From a checkpoint of a small mixture-of-experts model trained on Wikipedia: 96 ReGLU neurons an expert.
Below are experts of layer 4 (counted from 0) of a mixture-of-experts language model. Rows are named router (the router's row for the expert), gate (a neuron's input weights, with its number), up (a neuron's input weights, with its number), down (a neuron's output weights, with its number) and show model dimensions 0-127. Each number is 500 + 50 x the weight over its row's rms, rounded and kept within 0 to 999. Numbers have three digits each.
After each expert's rows: a language model's description of what the expert responds to; "comes after" lists some tokens at least twice as common just before its tokens as in all text. This comes from a sample of Wikipedia text that the model never trained on. Tokens count by the router's weight.

# expert 8
router:500478445529593555482437640514531432532480548433588481532583536536510594544527446474491465506485573476504341526487429501507566443529485520475467412542590595577472481450559486493529507544470492462484497382478492468455552529469435538468549363517495561509540527485523540499460496535532470506493523558483436501520517618544469484496401484528518489430435520444445497553552597476504543520444
gate0:462417449537459521463412501427500512471455516587445436422445486505502560530651581431587397474497544505528441487424448540502487530561507513378521547481491428511495453455493612490454525498479545496424511660469511508445534539575437444469500458477424495419531431497513443538514533455481566497507465556470425531563451473528529475542455486537486471442431477477524523516518589557467449475494
up0:529555591471402436431546528533493582435551445467613549490448479486490452496426471551494437462459446521578567482460448521493573544471495547611428474541446589441494495555427511449530420488505501589558524474532519511495473526531594531444404569478511466404532511467502545559500490528472540523516589425541542444436506413480474486455569467437567449509557537492520576534478385502509482447475
down0:505383471463432486486458528437488552531524528580414502380479474538463576462483456361524447606530493498507578431588479556584463540488495504501508541501521473445540602508490551528447533437450491470474485453596516488626572461571455508497454492568482429490481505470471477505538503489497442546533505481471459523416527442454519455525503564412447490422529557454400486488541518535522369538473
Description: Year digits. Middle digits of four-digit years after 19 or 20 in dates and career spans, such as 19|7|4, 2|0|19, 1|8|24.
comes after: "1", "9", "2", "0", "8", " University"

# expert 41
router:461417402505499482503519509583478501462459523536580439448438482447457554506407512523496458398494470589448464479473505512467517461516525465449574419527534558466482609422418461487462512494505485551448484529477441488445601455497447454482573414581517557507540454533459488496516560488428523501541507482567527517433589651515506461521443538562537500389490441540466447481469602612448488484513
gate1:550336447451454508516505552593526585536468557475481514541476548467471608549469495480560503526453539502514502486482510523432582481558497512449590452515453555487561667516487468489500509506396409416488498445521525533504532534500417512616424460553598461579479502472507540529473484445434537497502485557557563419505487491515449523531453465527494429426479532507435471523405564563471520477469
up1:505578567554580464474508451410419487580558425454500480494482428471471469449557441505436502394459460560535553486520554556546430602492492517510539508456463539561477402461604451427519537406560568549521505547551486419482533515434579590488404455479520481506474527459517458442509508531556482505500525497442537538536470479495593479435567542524449541518539494454634595547500476500530512444441
down1:519459524373467513473344533492520567565546494451394557527506474555582507578555453528444483477536437551492552450472529473477465476524510452477523422595585522494549622469464509486478467515485493512390478522574545511501482447487521444518551473515523518480511492558593472496557476514473453579556528519506570562473604466559399538480547493491501486519514459508423447603542555555581550483599
Description: Word-initial letter pieces. First letter or letters of a word split into pieces, at section headings or after spaces and quotes, e.g. S-troker, F-amily, s-melting.
comes after: " ", " \"", "-", " (", "===", "=="

# expert 16
router:538497495566570512572489592481511511504490501501597511448538520441621463604476453492450489444526566463504368508499476484555548447526482434529526447574508563497495519477471425469529544517471558525525470448491507467416561553474384442481491415498539555484478606504512498580474575490502495462591492449496456458401480523445456459518402463559506574397435494457449494625550588529501511490511
gate1:520468494508528463565336529548522495442507507464580602513484553532490513531528513510574481512479528494528455424490570466533530537426425448546483524421518642487553492537508522533465561544471479544483468601572550480410488577426416512414538427438383433519530447499493514482443492476400469538499456456579559551501406440492491418432517484482450489539485509498529459479494554401502520441494
up1:471501522484488532433593438558504483482549511504399450430513492496549459560521489497552563413526428506499541506559464547511518500481560596444474568511401404477455554437450478475536468488565516443537557449503453488597563429436555485517557490447552560562500518468544472519498456456621530432489544566438578584582591606572536556516482523591551527551457484538474496499472431537516491587486
down1:475408531399486452448356520572387495518524519571548476473470565530430602522490567505591399522457533514527470488541494467506433587504437520485460491477509530515437507456499522438419443444573520426454532502521471443495608534560511555504476413469366497468546551488504419506585527499470459590486516445455485569562523450515467475479546492481557513457530502523543465491446614475483473467542
Description: Year digits, time units. The final digit of a four-digit year, and time-span nouns like years, century, months, days, such as 202-3, 198-8.
comes after: "1", "0", "2", "9", "8", "7"

# expert 3
router:439419452543522564502573536497551426527519566467586438470433439497575477483535428532570475450485503528532372513449473453480561471565491491471515541521615593499477585488432466554458493488485520615497398518403502489520589466518461505447502383470535502484518488555516561517486498445511541558562365494551560523430570525491495509569444563565520557491533468407524463516437498536474498542477
gate0:545492440548564527556524507495528596442518482524482516510520517521568432451556474560684547432543501576512570526585452425532472447428508502454474522517470510474557525507444530548482491579595478582556485559445494552473430402554528516457544520513510452558504495501431469480399515417483476594507498473536478445419503586499508561542388498524491494542548399480525523556482564596549458486506
up0:540425535486478524512597461463560506434404515545592497476452460530431477500558441547501551448545448488534461505476471579498546455531585466551565505483444510527559465526454423484502487467601528507415483564555521438527489475486519538458412504487549502532527519421444529567505583449557604488508430478382415502450527421521398503477566462595504457500550433515574529446516529463524541637500
down0:459487548503459466498467601511507508477475567485461522478521508488588527475549524474514418550515475512486548456536585412432363602539515480551514569575536541484476476439570671479433444452433508455407508457535532595465469537510475503516540561564490522516502416507491536501576439501574562477420575491492432446523518552558528482445410404587490456496493475536585547494498481556494543488541
Description: Leading year digits. The first digit of a number split into pieces, mostly years and table figures, such as the 1 of 1998, the 2 of 2005, 1,024.
comes after: " ", " (", "–", " −", " +", " $"

# expert 47
router:537457410469538558483531520563510504548480535563534466491446467510495507493438424575409407420510535493509433517436451441506546539515477510447504510549590414528493597426440576481465490536494527589510460520449496494449647405482549467413535409507586574398547504522500495506458508538513497472522456528535453486413529607509435489515495509561464541492439502463557504483517655532489565516488
gate0:511461447491491574479442506476397454556413423479491468508469431453538647442524387557497465405432554452538476502507470485488524532525480515547476562485507461480498555461475444533494401581500523475432363410434465598517526527437535428574624481488437523465563438518564439487415430506536495574454536488492512492479438568609473501509501480455509483552468515522519549525509522549472515488471
up0:522445507425474518561415477529492488591468492535397448535560496487554484475439472436438472535457412477488461519432591533400441490529560609428455446512458517537545454495449519537513512534525363511426428502540446436479493551463425556468444405477554400496505529469489471481488509479523521510438547497512414519451548487397432429440490530458540380538532605465528514511455487527485540538557
down0:465394453504501553408493583490536494513518506461453535554519488525485466564474494509455488608454571387539519524429497509400477562532493520515546486554535496461523470453522566455555535453455450502505507489536478462508489522382480572472497449556457468520516628483421511488536531608435463481458530483500534471655585415379465440515516478469508483487615530407491563507519523426535552560485
Description: Digits inside numbers. Individual digits, hyphens and dashes inside numbers, decimals, years and codes in tables and stats, e.g. 0.0001, U23, 2011–2012.
comes after: " ", "\n", "–", ".", "3", ":"

# expert 62
router:445513433473462519457530567521547467477443536514583480418495441527559566487435469501522516429510472482480480468463473514380474419555481479442508467475483607524477567479493516488475524470532513436488470444506459463428564452530440471455560421535506546464517472473420420469551484542452527560595509486478454496357522560476416491589429498465592517573467428356499451469521581579399483480496
gate0:480512460525602512454463520510516484405479559508476485499617514532460506391540496532402484479586458599436486459475425571445516540491517428495560499402546536475416552500504543443446578524503548489554546508411471468566555439483492450511431466585528499418414506602510541472549448542499512534457565565490477546429577470480591552505442527509451534561567445526458557509403468495457459522449
up0:434445461534430467524583469504458554480469508564517453516536476541450536449603439474409525577467573480482547477573470447485485501490514504494411531510527475490601474489648618564480528438493445458515504449529473487445515535580495570472588493438454565519483504503560587522511550510475381535524499511622481548528506556503494497483499537545473466524553526457517530571448445519573372468386
down0:621520434493466451556513498540499558520449569503461462519450513390553497471411420529552606474449464453550594461556531468562499452505540525545512471528533563405493469626428440531473468466549510538462528509628504446482415517517455499529503449549501429418468492419486571499476489453552506504528417585482423490560498530487436541504377547528506454572511546470449500494581439526481517546475
Description: Quote and line openers. Opening quotation marks before titles, line breaks after == headings ==, hyphens in compound names, and prefixes like un-, non-, pro-.
comes after: "==", "===", " ==", " ===", ":", "-"

# expert 15
router:417438406468485554488519496601530485450447558512553435500519505479479516510424517518535508445505463586452447515500427514452510431569491464398507488556541557464488555469470433534486519539512487609527506490475414510447580473470438522530552390562511616478582503486420526457511483471417519537547564488425535562500644583482507414532477507596485462415521435482495502537512566585441521514511
gate1:538489550543591497503619513461547517495514491594431448478448474579512526558492456469408538452416531530471483532526502502432498531534471518516535441489552422492504550527507541535472538428463493520463507456548510481441553447509473507496421443459466547562509519480501454538489443455480455396585543421523526437557445604426550405613409484560415482484510535483417439433468573541442556542622
up1:551545538513522523487523529485530519403569496435555567469527505456514467590504477466466491486487460495381534601511571556549476417515497504472476449510513494554569466519449476611444488506503533447521460583494486408515391553509547435452474539493455420496580490423466611500507520533382421507586526439489428415423448446506422475473582490449572459568482477518481592538488551539450475511447
down1:516446557461481504461469437503450520552466471465540542545482508605487491487371512463513481532538544475475426497505465593500509468538474497509595538493508583522517529492542435551498472455547551421443473513540529554494581510520594451497455527487446561381529473487530383502488558538381548537396499420494501443511498446521536463348594578569482421509454430490458606508571485537496475507517
Description: Lowercase word-initial pieces. Opening fragments of words split into pieces, often after a space, such as c in cimbalom, gr in gravity, re in resonated.
comes after: "-", " (", " the", " of", " and", " \""

# expert 23
router:531433421469570577572509559492521442557479471434559409538547498469436551459432510517435471424462585543469472480394449490477499507542398513474497476515574528581489567434431536552482481496561500477558470503427452486485516462466493451505534518519485517489560540578448513506403540419446538520501535418553486459538610594574474520478428443554480476516488456541482520577435579516406597432443
gate0:529465497496469478386547528559523530500440419458497532511475452504530497551504519475515524519555635577418456469551452506492528403480454555424502537514515463632440403416511471583543547466469527492497497521427417526591559448553507465554571493460465551505525525558516459470458451500576558575517507459478594508496498564467415424525481541510591517575509395521487540500539524530461568420586
up0:447536490534564485548490480500525524521571541499470444571467495498555568486546456539551491519529431481400534551527454488521552499483508451590473509409524511397485477457519565527476493561459433621494448428542597525400561538573479557543475543539427492461524512344521530477487501515445455432470434497471506477442438494540486505575492476483493588538480489535509643384462393525517572546503
down0:472441485497517600486563485524494471638484511447509485461501539521518507475455445555572489488484414465497559483466539621547531536450495519460499579512551511457502514547560528558599462431464439466590558383432516504481444526563534466563561509502435576520462507559500520517478412483509537501491574643528446567471592500502571454512511470497476422511517542386450494449514552510571610493559
Description: Table cell separators. Pipe separators in wiki tables, mostly right after a number in a cell, e.g. 2017 | 4; also semicolons and parentheses in lists.
comes after: "0", "3", "5", "4", "1", "2"

# expert 36
router:457426426537560538568549517507506465526458586474473520523516485568510513504417537471439462424444523597414393434423487416448575484511457453378484447516542496542464521529431493536477477504525540514506523465424445482523465383481468489526630376448585513452495453466425528550458526522434515547531459522490524541468516559444504466541412432480479441435534552515512486467527514486421598487565
gate0:514484457480483506445495543438524432509490553517515497487534504540514514520511487521539504437599532621551494497529546468556532549510428535526519484492503530524361409432472408546536461477539456433521491505502563488533479462576567464480503555466558461541571511423452537598474611555380467565469594568440526594449401479430532492547435469470556453532545538461506358470521469544503484484574
up0:488422583512579542473468549461533531539410450563541490561421458547436506486458540533428461589562567593540459464539541492519604477458486458466554444458497516588402482489548548489487493516526545431589560453436507534454511503530568502551482431478568456587436471456384478526483586580456458599518543612564451592516535457513484462501490517465551484485474477457536477482488458480578497468563
down0:504448614457492445498548542528515471501534490529434520444457500569508517425545406482459504552378566643536414396475512456508570475480557600532535548408504512476488489467616521565472498520506488552532398479580502516476501473483515448493460425545511507555553440475501577550492489485503524436492503478490584461564421544503535501484507547583570503508587430490468554424562427511581566493533
Description: Determiners before nouns. Articles and possessives opening noun phrases, especially sentence-initial The after headings, plus a, an, his, their, its.
comes after: "'", " of", ".", ",", " and", " is"

# expert 58
router:526357322529530649504521542507571572483422559508556395496583552515487568502454510488513478467534527489469423474490486495499553503553487465425535531587550471501484566418474437487486503519510518514518498472432426466483493504470412481484532393516501614394492512520461483546533508502467505554564460472525515533474532563469481412541459529598581492472463496448466490551554564498425503481472
gate0:557478493498497560571486477503558496514518535548528527538542558519446415464566420421455459522523529499530497479494476531426517462509426397531503400485462470537543453479459471444503564512444416553461537437421580551450550442539581512539512483490523469507534477463487566447476490456533420426535614476537457519444590405564483390540503617552489449496476511445514543555581391489533528465382
up0:455445470552555519548505354460554530492484511425477446553574477492484440442444549490530474416474492447550526574464411445460514552436379529590476424505450432522541392533421474491455521456536437520424522519535459538455517495577522433530508354540459495540478504531497532450463569494496547499427492418478469427472463494528507479520448569545540514495566490534501501588607411488516551498448
down0:450573450498468502437586605537479468437522485537491404501527601506440576451466453423483546476507431521535487518529523513483528512527527624528419576580526400529499539421503497530472534614417539553495442521566526550474602547474462482561463424417560501559494524384466544439510504489522497480548555459528517518554565494525549464512463538550527478455544413520510455427462493481588582555458
Description: Surname and place beginnings. Capitalized opening pieces of surnames, place and organization names, often in lists or tables, such as Bra-ttvåg, F-ard, Re-ed, Sk-ra.
comes after: " |", "-", ":", ";", "=", "The"

# expert 31
router:529403389533507562501592501467530471546468591462507455418469443477499565554400466490482440435461503543475391485452476499510546499630471480404497487506604579499501588405498451530521519557457498528601428455435503471440599494436477511441557409504534548436539500492467502538450515502473540523531497494534468487483559573521485455508422542601524470458478507479549441517483627484458502492474
gate0:431592526426515545466475542455566515438456538510468504472409500508416548545541490473511487581502495517450451514481477541512473535525558439474501456493490568542538557516448474515454564539517519460513501534423528446484465477446433508428540443483460499488384508574519524583552521511545407534527500498578389500494553453545531508538480563677479479531508498533524570667372458490454555489574
up0:504532413494508513483594454475547607514529555517446506476512469410487619557479496498552447607475497551505522548404551517477529457451587454490448460459470457559567501430459579540521460484475529469516504496475480449462561528463483547496551476452571556561509429566497408459543502487391425508516470551518474392534597439559527555434485580548454560485556525441539615576438467502452477475487
down0:502580449493406555605489548463458509479498425488610422518536492528469563489572515403526490450499481510482475496428525496510488573485518360530446499479558448513487585512435562529511526513597604503453531545578485497469477466525508501366519609458467544462543518539483486466591435454512543552477442480497536537446570394557550492416522523554556532532562471570499521590441501552469459501520
Description: Space before next word. Bare space tokens between words, mostly before a species epithet, number or foreign-script text, e.g. Cryptalaus elongatus, SANS 164.
comes after: " the", " and", " a", " of", " to", " The"

# expert 27
router:481437424463469546451528628513507537508434549519520397495476492565633525598476472538472522412533455531473472424466528458473575510500482486457593455539484520536403537514567465501380434559533460567536464482437484473515522434461520577563577360520532529405503430502524474501461498542541554437526463576557516501426517526479469440566432466576479570459539482471502461498496553539535523539510
gate0:353434477483467486529520515471474514442420491539513489500504470480526610497477520556390560402558575472526442479568524502451512527476591475446542438503464459518486621418495476501461467504540438463487437389457434416560472467522399545535563481495491499497514436463509562462610507520530443451514510591573531619492460486502409467577465532470499436454486473480514471561484415515488456471536
up0:545532527503502556529447444515486582542556504426462503519410509447486497549493420475512551427435522545481555505518577512509444547481573543528500604554494485532469526502504429534464538594515447524538492398449393521458497494578532392520471485500430618610458432410480444545517542556522523459498509582468502507514533487585465472538459548500453461525505492455597557485453607533618402525477
down0:574450534483469509505461467504482499467547383524548443524519503568566495444443556497497466496460517533523480518492539448463466577499569475535558529513434523395557470471633508553462516504483432453583527470498455501530576601465524465386528519585517596439507431498492534421509526406495633379468549539532513489459507506530508477442520486433600491442461466525570537500536548410465561578463
Description: Table and heading starts. Opening pipe of a table's header or row after a section title, heading equals signs, and header words like Pos, Party, Opponent.
comes after: "\n", "|", "-", "==", " Party", " Year"

# expert 49
router:455440447422530501522527565503575522505456516449553529497591531475602487491489539468547509468494566569493454537398486331486543504545455497437510474529554497573462499476476469469488557572480479446479463497512501433510465411533453559539516371609475545377482454490537488502482508551431509532530394493461593522479539539479449439572440459538485483435532526424423455610582491533476502503504
gate0:499489429464558533566449543478491432490521445448573461430527502533572466538556534435463539499526510482589505469425440527474433562514538496447649494568523507469537519590432441494508531517556486432406512563484569575505465490561488561503450483506441553457414443476495466486480593473449557544587476464531447505452609513494409569540441513561484492461530432456558526565523519493543438606593
up0:450514603550424518477483518491565520400469452476516391511596450380490527524533472522531523465486472489560539535578556400501532490399511450618484513500497445491471481444571544526526467627502503466499485516487449408504464578527430568418485563501511455508525531410552550489523508490565448563455597489522554446519459491548547476489520573382515474610465541526462454467517543538545533464466
down0:542525535455497482603511437514505430483421551521567539409484556505557527504451509516458566398545426496462535449481552575520441425526556504500582556490405469428493438519489499582458542422508540567548465507595424519456499526530478452451530459472554452511514467518469386468487452593487526467610465516482549591493504542450401508475544518589435397553478490516550494567425465586489493488458
Description: Determiners and ordinals. Articles and ordinals after prepositions in biographies and sports text, e.g. at the end, the first season, this version.
comes after: " in", " at", " of", " on", " for", " to"

# expert 17
router:494461487461478544605598559445535434552536544463469414457485467549506580473466537501498454442499613549459448510452429454578523560584488513538632505518591549467466571440478447522523536466474520501449516460479467424478479478514479591514530399465487586450488512462509505518352472518537532588585478506489547477527562602444409506497500547498546493489529563538516406450530503480485480409500
gate0:506493427499514502481503575476419479543475459456474513340538548510535534531442589457488492542477529548475460568486389414544513490536495508509670512525582557461530530541505487504464534523519560516558420535478457609514509491546482656502548557461544527481538538555437476610457402450508462524478447435518498595553501525508491526515550559518558494408477481567475470522573473508459480549534
up0:454451510462388515469482491501436492494448458470515436392504509499532527537479471426568465435447527527429433524517509401557623485481565513500635554472543536462453556531504527456501597504473494468473478541579402497533544468535515611564559506429485467415508492541495504484494439501569504514477369470631537469578491487512435551491532525564540516522494405563488507568559461514452434512542
down0:504555529565545447536497541467468517528489506554328464486475444538469545466434486439539422517501488479478551553440456451475453473511471558507494466426435398528495478496601479444448433384442483521496503547500498441515478519474504488418498521550507555541572458406490455587445442501445505541440475421431587571596464463629521531484595549464568424488476541588498562473513466514503475467494
Description: Past-tense action verbs. Main verbs after a subject or was/to in biographies, mostly past tense like moved, worked, served, used, plus object pronouns him, it.
comes after: " to", " was", " he", " and", " also", " He"

# expert 39
router:584406402468589476444503589531517530558466535500622412477474505573529560531460461499503488459516627531470496503446535467521599434542409496537609503560518550540473509416530426573431504594474500512467405483461452509463518466523513507515563439526502527383575420500522553477541501486521514489500468575508441490501515543510456434512474479559519580492504469412522460583479571533496549474426
gate0:473454441432547514437547528545571560506448573451453432513532458508483550499580528471489569534541516514525590523447466447461543486571472475506614527481464578564538464474488418588514437459493490486440465499458413497527446431614489421478529479538493495536487527485532583510531523573391510477636523471528460484480497432522431461458556507574429440477520447476497410500389546511447522555391
up0:572468513495516425436434503488520482475443637583434499491491486478478441473440528525555491456456508426526455458470528561557600468511480472420500608497475527529487474574477455407521455634478500514598485457454506472524579443383441491491508500502594512509455494550564505416493492489434485639441532572561413510536436551543432509523506485486450520503481560511563496513551450559441556451530
down0:615408526541459567436500567476544552474564408493489534583460418444470534465548514454578471479513529468547516429489581568455481507551388568450522556437423605478490587421491517514479532475462524491475466450502478436491475539495524435447434504505543571436421535497569483486568509486463491478587531467482451475494408573442385532502508513515567462426485523583496549575578508543533445468500
Description: List item breaks. Line breaks and hyphen bullets that start items in infobox-style lists, such as the hyphen before Class: or County:, and the bullet before Density.
comes after: "\n", " |", ")", " information", "---|---|---|---|", " classification"

# expert 12
router:428401421414551565562515478438514529492462535445515453484536564426459580552508465500389555480491525541500431530523497459506566428507516488491487509627474559516488544527435479519493518600505520506535499463512478518519528495439438491477579440527515442445506491479480476464443529527494559545591411548424589474418612556472525417532372536538502425563460489510583467556478483441470502531388
gate1:441493468560436422564472577494478533512493488459441582523531509568501463454510515485547515481450456506429418526515536529510536501517500555428468455590490595493558548538443487545449485430505521474566542525581543601489440473481524519500550418500525454463525476535454474490389661453591542444582440589523523410369546513542488450480451459532569485522493508571610564527547510511509536518531
up1:451523493553498484444485499470545569508531550528482486585470467503462500471498439500579528394471430588488497465471544603531593521470495395467579504416478560526560448582588459501525488572539523451482446505585464474548523479499502493521561521443479529438524453594568475502451525545513544530513585456463522611439609468531547396524484539558539466390402522562469495530460500493429492601465
down1:536525538401539599546508486469522572493416546536447590523530387460479472475531472493527558437534530587436513539533494486525562534459474534557547452437517553554483485542457493474476555589508419460549529529476511585468387468465480554512447530435494508558454498493446528503605506391371518564460521529484589543528401472426493505521504454561496491512495493536491603532563485462512400519398
Description: Prepositions after nouns. Prepositions, mostly of, plus in, for, with, between, following a noun and introducing a noun phrase, such as Prime Minister of, tests of.
comes after: "s", " of", "ation", " However", " University", " part"

# expert 22
router:540429464486560650507564520474495463605463563502522414439486441496556611541496451514466423394460540497429410433488511492533583473544480482468497465573592531496437572460472511506481447485449510487628488430457490484449583518484483544471527449502516568424541506486545503535491523499478513534562480519484525510448548623517411542538506515534497514411463537485537455569538633496504492436456
gate1:491417455467515593453438480492524522512519546508374492472516467576530578475586489501445463448479552375443486477476558448483524431500537449467466556503514516436503422457525464531490525477490450491551485521452583476481521555536530535466572469431462535438496562491514522495460464536535424397375574546513449420478587485438386559547564483527460510440478374510502416443500477552405475463462
up1:438508537565508485491511438503437442502513468431426525497460518526464453450532490547529560437556519519513459602493523558561549543507500491475503475535438579549501471520511482458415504447517537552543534411619516549459540509429566481497509432477497500455449529499467443518592650586515474517574495492506496509535611457439461452575635501448497534381370526510518435460577453484452449462497
down1:414511462499433544521493505404553514417512515520574469406530547484478499491504575479530660436532498501453473491490515515591491499541565534508526521396502435491443585482499558493504506494512511560464558530487549565631520426496554595469434535541539448518469554505459419441490594487435545482624451430523568495502486434558459440450478530440487421506463547455476517465534383454532487527529
Description: Numbers in technical text. Digits and brackets inside model numbers, LaTeX formulas, ranges and table cells, plus taxonomy words like Type species, such as D6-400, Cortex-A510.
comes after: "–", "0", "-", "1", "6", "3"

# expert 61
router:535440428542563559527597550418522426452526519481506481428492533500511566506437450436463519458498516598491441478497451423471509537507489504381605458556573550500498507499502475479480508515506490487529401478460512409473568475458511548445507333424452490427580453606501555545494496452440497489490525511536494532479565521491517424553451459634520471507460506436523469496472636526457502544447
gate0:464501524524459568499564540467496472522504465431513457514497460427637505528485453387428417488381489463542465461522533479582536480405438609471514422466480492605504412488500594522580497485510558432499485416440563534516457464483546541466476423484462535508516410505567566484493443478472460494368521495454507527437496513451564452478449517501514486489449530448535477563543585594558436485527
up0:471501494547443546528536535524505530525489507545494522477389514469581524529496521565526486521370509540449507549441556571514582527525421602544551424499434527473493402588459573473608478535500588480422436468595543450485521445443495538489441406538473412555489507503484544540413500518420542481452542462448500507378490475478521443538470456511447419497476488492515493536492612588516432561516
down0:435501425555446411395429539428495483491449506516450502498496507555408521486493441549586500550576438513394497459386544412539480473522422491477496506482508485441559538462576565636461543530474505486441480530505457611494507442577512593522551497436451514521466517547533492416606475610552381483509489540545504413531475491558560491514551534477514586479497525484498490522498456505469507450489
Description: Spaces in table cells. Space tokens just after a table pipe or list dash, before a number or cell value in stats tables, e.g. | 2023, | 1R.
comes after: " |", "|", ";", ":", "-", " /"

# expert 24
router:510403397504472562482515476524462574504429576536480459479509457506542582552474522500508468400436517506509456531485494547568477531615484450410496422523591508492434575418474432502429499481532501581480520474385515501434586447505435544482498483528508560456520515542474512540481519498508589546628516454507512536432605617531519466499472521601496482436446540442517471536487625523454485476486
gate0:575470422520436570504438424518573483474469514529567558525443526500590641476507496559581524398477475474580398490382507509482514454488588570448518531538583481488537453396436566432515496583559495436621450467468571496485520514429421535530587549484467494462451500564518500539481568459522565469438569484530479529487475507518423491546499482529525494527456580492484545527524505514484451544547
up0:539476420472474553556538269480565479565517553553432464537463510419372519552453500496507489480510497636612464589494478470573494492515426473537534427583610497487519431537503477452448417520483484513560487493564547549534587475547465511483423479491480539511537405504491546492446521422484531557535506534489514542532452453465496529513512520487458515521494492548423535473542486507554508523441
down0:576459529543531584459485409498502538546442527512493489517487553442525523516592528545511494583528550613541415504489513577428625447585462603471553513519537473513586532436527547500416481557451456462531463508462505550546510502503428481452445488509538496494472541505573471453607496516496564432545506574465459457549387489431535466546451443473503495446606566439501483494528577407526523516600
Description: Mid-word name pieces. Word-initial or inner fragments of rare names and words, notably species binomials in taxonomy lists, such as P-lat-ycerium, Dem-oc-rat.
comes after: " ", "-", " (", " St", " C", " P"

# expert 1
router:513467449478579592528582517486494513515497472546554451481483494444511510503365483509407485502531568584485389475459404478461557527496456490418494513591584512533512556421506523486500489591556503510521494501445482479478652407515497516417565439595538574437573546518494489596522532440463490480565529532484516518424541523432491413554513503533475492454506522500613469560558579514515566524491
gate0:449567455559528514466556550442530496529529475365459587420493564495486582480452430505374402498478431524590457398479455567407595500507464474424480548500519510419464488443499496508466512478545488521527485516578483425507554512425504502456503560506434528454586550466489514550516560480572632468453618481557430388549486484463533506535530467502555526460468508517545458501557500515470516492520
up0:556507569499467508404457449526466570504582470559550423569545496509505532567508448519542536466479503553432507486508446445535409487539442566513530408430513496560410544505463450465555469466456448476515499519497457469466476539441476436481466541485519506382566547541539330578509477501545506431502511556491607612545531491538506501416406506467516373502497504467414493556512527524564584512497
down0:437582547456542497538551550487517552624453460455541518499515475478450490476513420374531373435456502485521521566574481495519553503547461535466506458441484512508506414641443468555477462447517501445481514514533540531538494468560473442549549537529540505421536467550493404462565463457492517527489497552564457442475600459417458567500529403460569445602436552577520455551409504483479463513540
Description: Numeric ranges and units. Digits, dashes and slashes inside dates, year spans and measurements, such as 1969–70, 2007-06-04, km, cm, %.
comes after: ".", " ", "2", "0", "5", "–"

# expert 30
router:507430426550530546475599508487526474538506579479470462435486452510478544574448442444485467415452489553457369425479455456468520478563497520410527472513579599492501578417438448493498546553475512551599427481482499470423624490434498516427592393468475537413519496518461531556466511450436535551533485479578495527502499530528447453504413521579501479476479513428523484500452635513494482498493
gate0:407475537463457510517535486542532619491508456432477473416449540523493470443580454518496553515512504505481530473532510499481509458486511496584474512495619595458517477469447427538455466456376449616604552460574447426526567537486578459469482444468471443484466545515489525453482528522656513516536534505464492454413500614479525537468555446586579584440566511513511483475468466456467522541428
up0:476520505480565558504509442515537639506606504466457462426464503533618534474562462473495509537484503413525524475521503492414500459544551466489540530426537397473473471481564456492406433519462407492488479500521512458503538541504504522373551383583515580498491488466513497508524437500569511476466513515552548379412405505461511471437561509453503588512507497567472464435533446547373517576520
down0:472486525514540438499418506429541450548469545504460506352498436479516501485446474391559439529508405477426462506464414529455510510489479541574494580507526463450557465569534506582496537510387526523572523518512359442484455480508518467566495407422442552453500441446525521525518484537476619478401506542491438499525489408467527557483559538414466496489436506501469572537485479531440485393533
Description: Standalone space tokens. Lone space tokens before numbers or words in sports results, lists and bios, such as via 8th, an Azerbaijani, Light Heavyweight.
comes after: " the", " a", " and", " of", "N", " to"

# expert 20
router:521487403514452554495538506539478480516508487509529478476465437453509616495419472565523422323437490555449428459480491509463548518610477416456492507561547579468479569426474475522428434472474507552512474440471483459415575502455469513514577407518477580428530498458475487506470535492498540513525485510497506451442625645538502513559464540598505466470482462554457497485508620469473510469513
gate0:487423541540422551528528482484520593525467522518473502452486575493532518422466507538490511508549544450477437462424497446471503587481421520569446542511524537584452527479495573511426551492416631485569439539510392488460540466423383414479508486464437646558563506513475483508435505499439478446515478502471499448568533482498586496460518492497478585490446457574526427504456636479436484546471
up0:430561425476499519475416544497453402485460496455458535504561401553546518568551513404523539598433515509550541551535543497524469412525578475508480474530544482492476547429556367534518476572517382518460564470511584583540524516510508545537501538520479535493469399450559483526542515460473508480583539487561523495459407536534403507507452465445466458515487453495462565500479412528544650439494
down0:506517534515432523570517486463480464490509550573481489475443426578541479473448481522452532460549432583498644571568442515545508519413576500427483439495470587425587552511519542506505527566537471581487469526499487446412556463562525483473451564488458563464483502557520536499533602445491606432537482405409439466526455544505526499471496491443545558411490416461452509532573432465477611528516
Description: Word-initial fragments. First pieces of split words and short function or verb words after and/to/quotes, such as be|ans, vis|ible, give, in, plus table pipes.
comes after: " ", " and", " \"", " to", " re", " un"

# expert 53
router:525433436496551508555425442490588512536499541447573496511560483495463601519501441522442510438479535572514456458487500499482547495527371521520578432640532544509458465473531417478462481610536527601563497482438431437460506454465490487465561501497434496464439517497431446477490504547427451536504371493441407483454477542525556492505494562509482473498498507499553397521582575523487534466364
gate1:473539522611526509610436459367454516411450560500522513505509453507450554564461499625499517557435510484526540473479525561530519505589507530508620531482560509499440599540554566479433511581543473606545480460489485453495427479452441527425539483516459520491484495536507581504389493501474555609475386555526527471446502474514404539470468541456453530510549456457527500456553493564574508471499
up1:498538413453425568476542379515566487517492462514501454518436493494508529553427480514578488411442573514483464482500467453507522528463536450553544549492573450564531555471482459545478579525496429627485541557531492487540457624578441523535548483483421528475605516431579425457468441480438464500567491627495459514554478487531557469452479486457539554479426551466556547525502413458564450534585
down1:533550554487585551501496578524472437540550426592440471495480493502513414491605464482444502482541472488456543421607395483483463524500444512489472493494517557457469580494479562485494444452520538483509497513546433540381487514521440477376536491496569398499593481484518469616517555376519542529517494478485644489512505553524511433561528540514482568533532549400450447565503485460565493456522
Description: Clause-joining conjunctions. Conjunctions and commas linking clauses or list items, mostly and, but, while, with, as, e.g. married to X and has two daughters.
comes after: ",", "s", " such", "ed", " well", " along"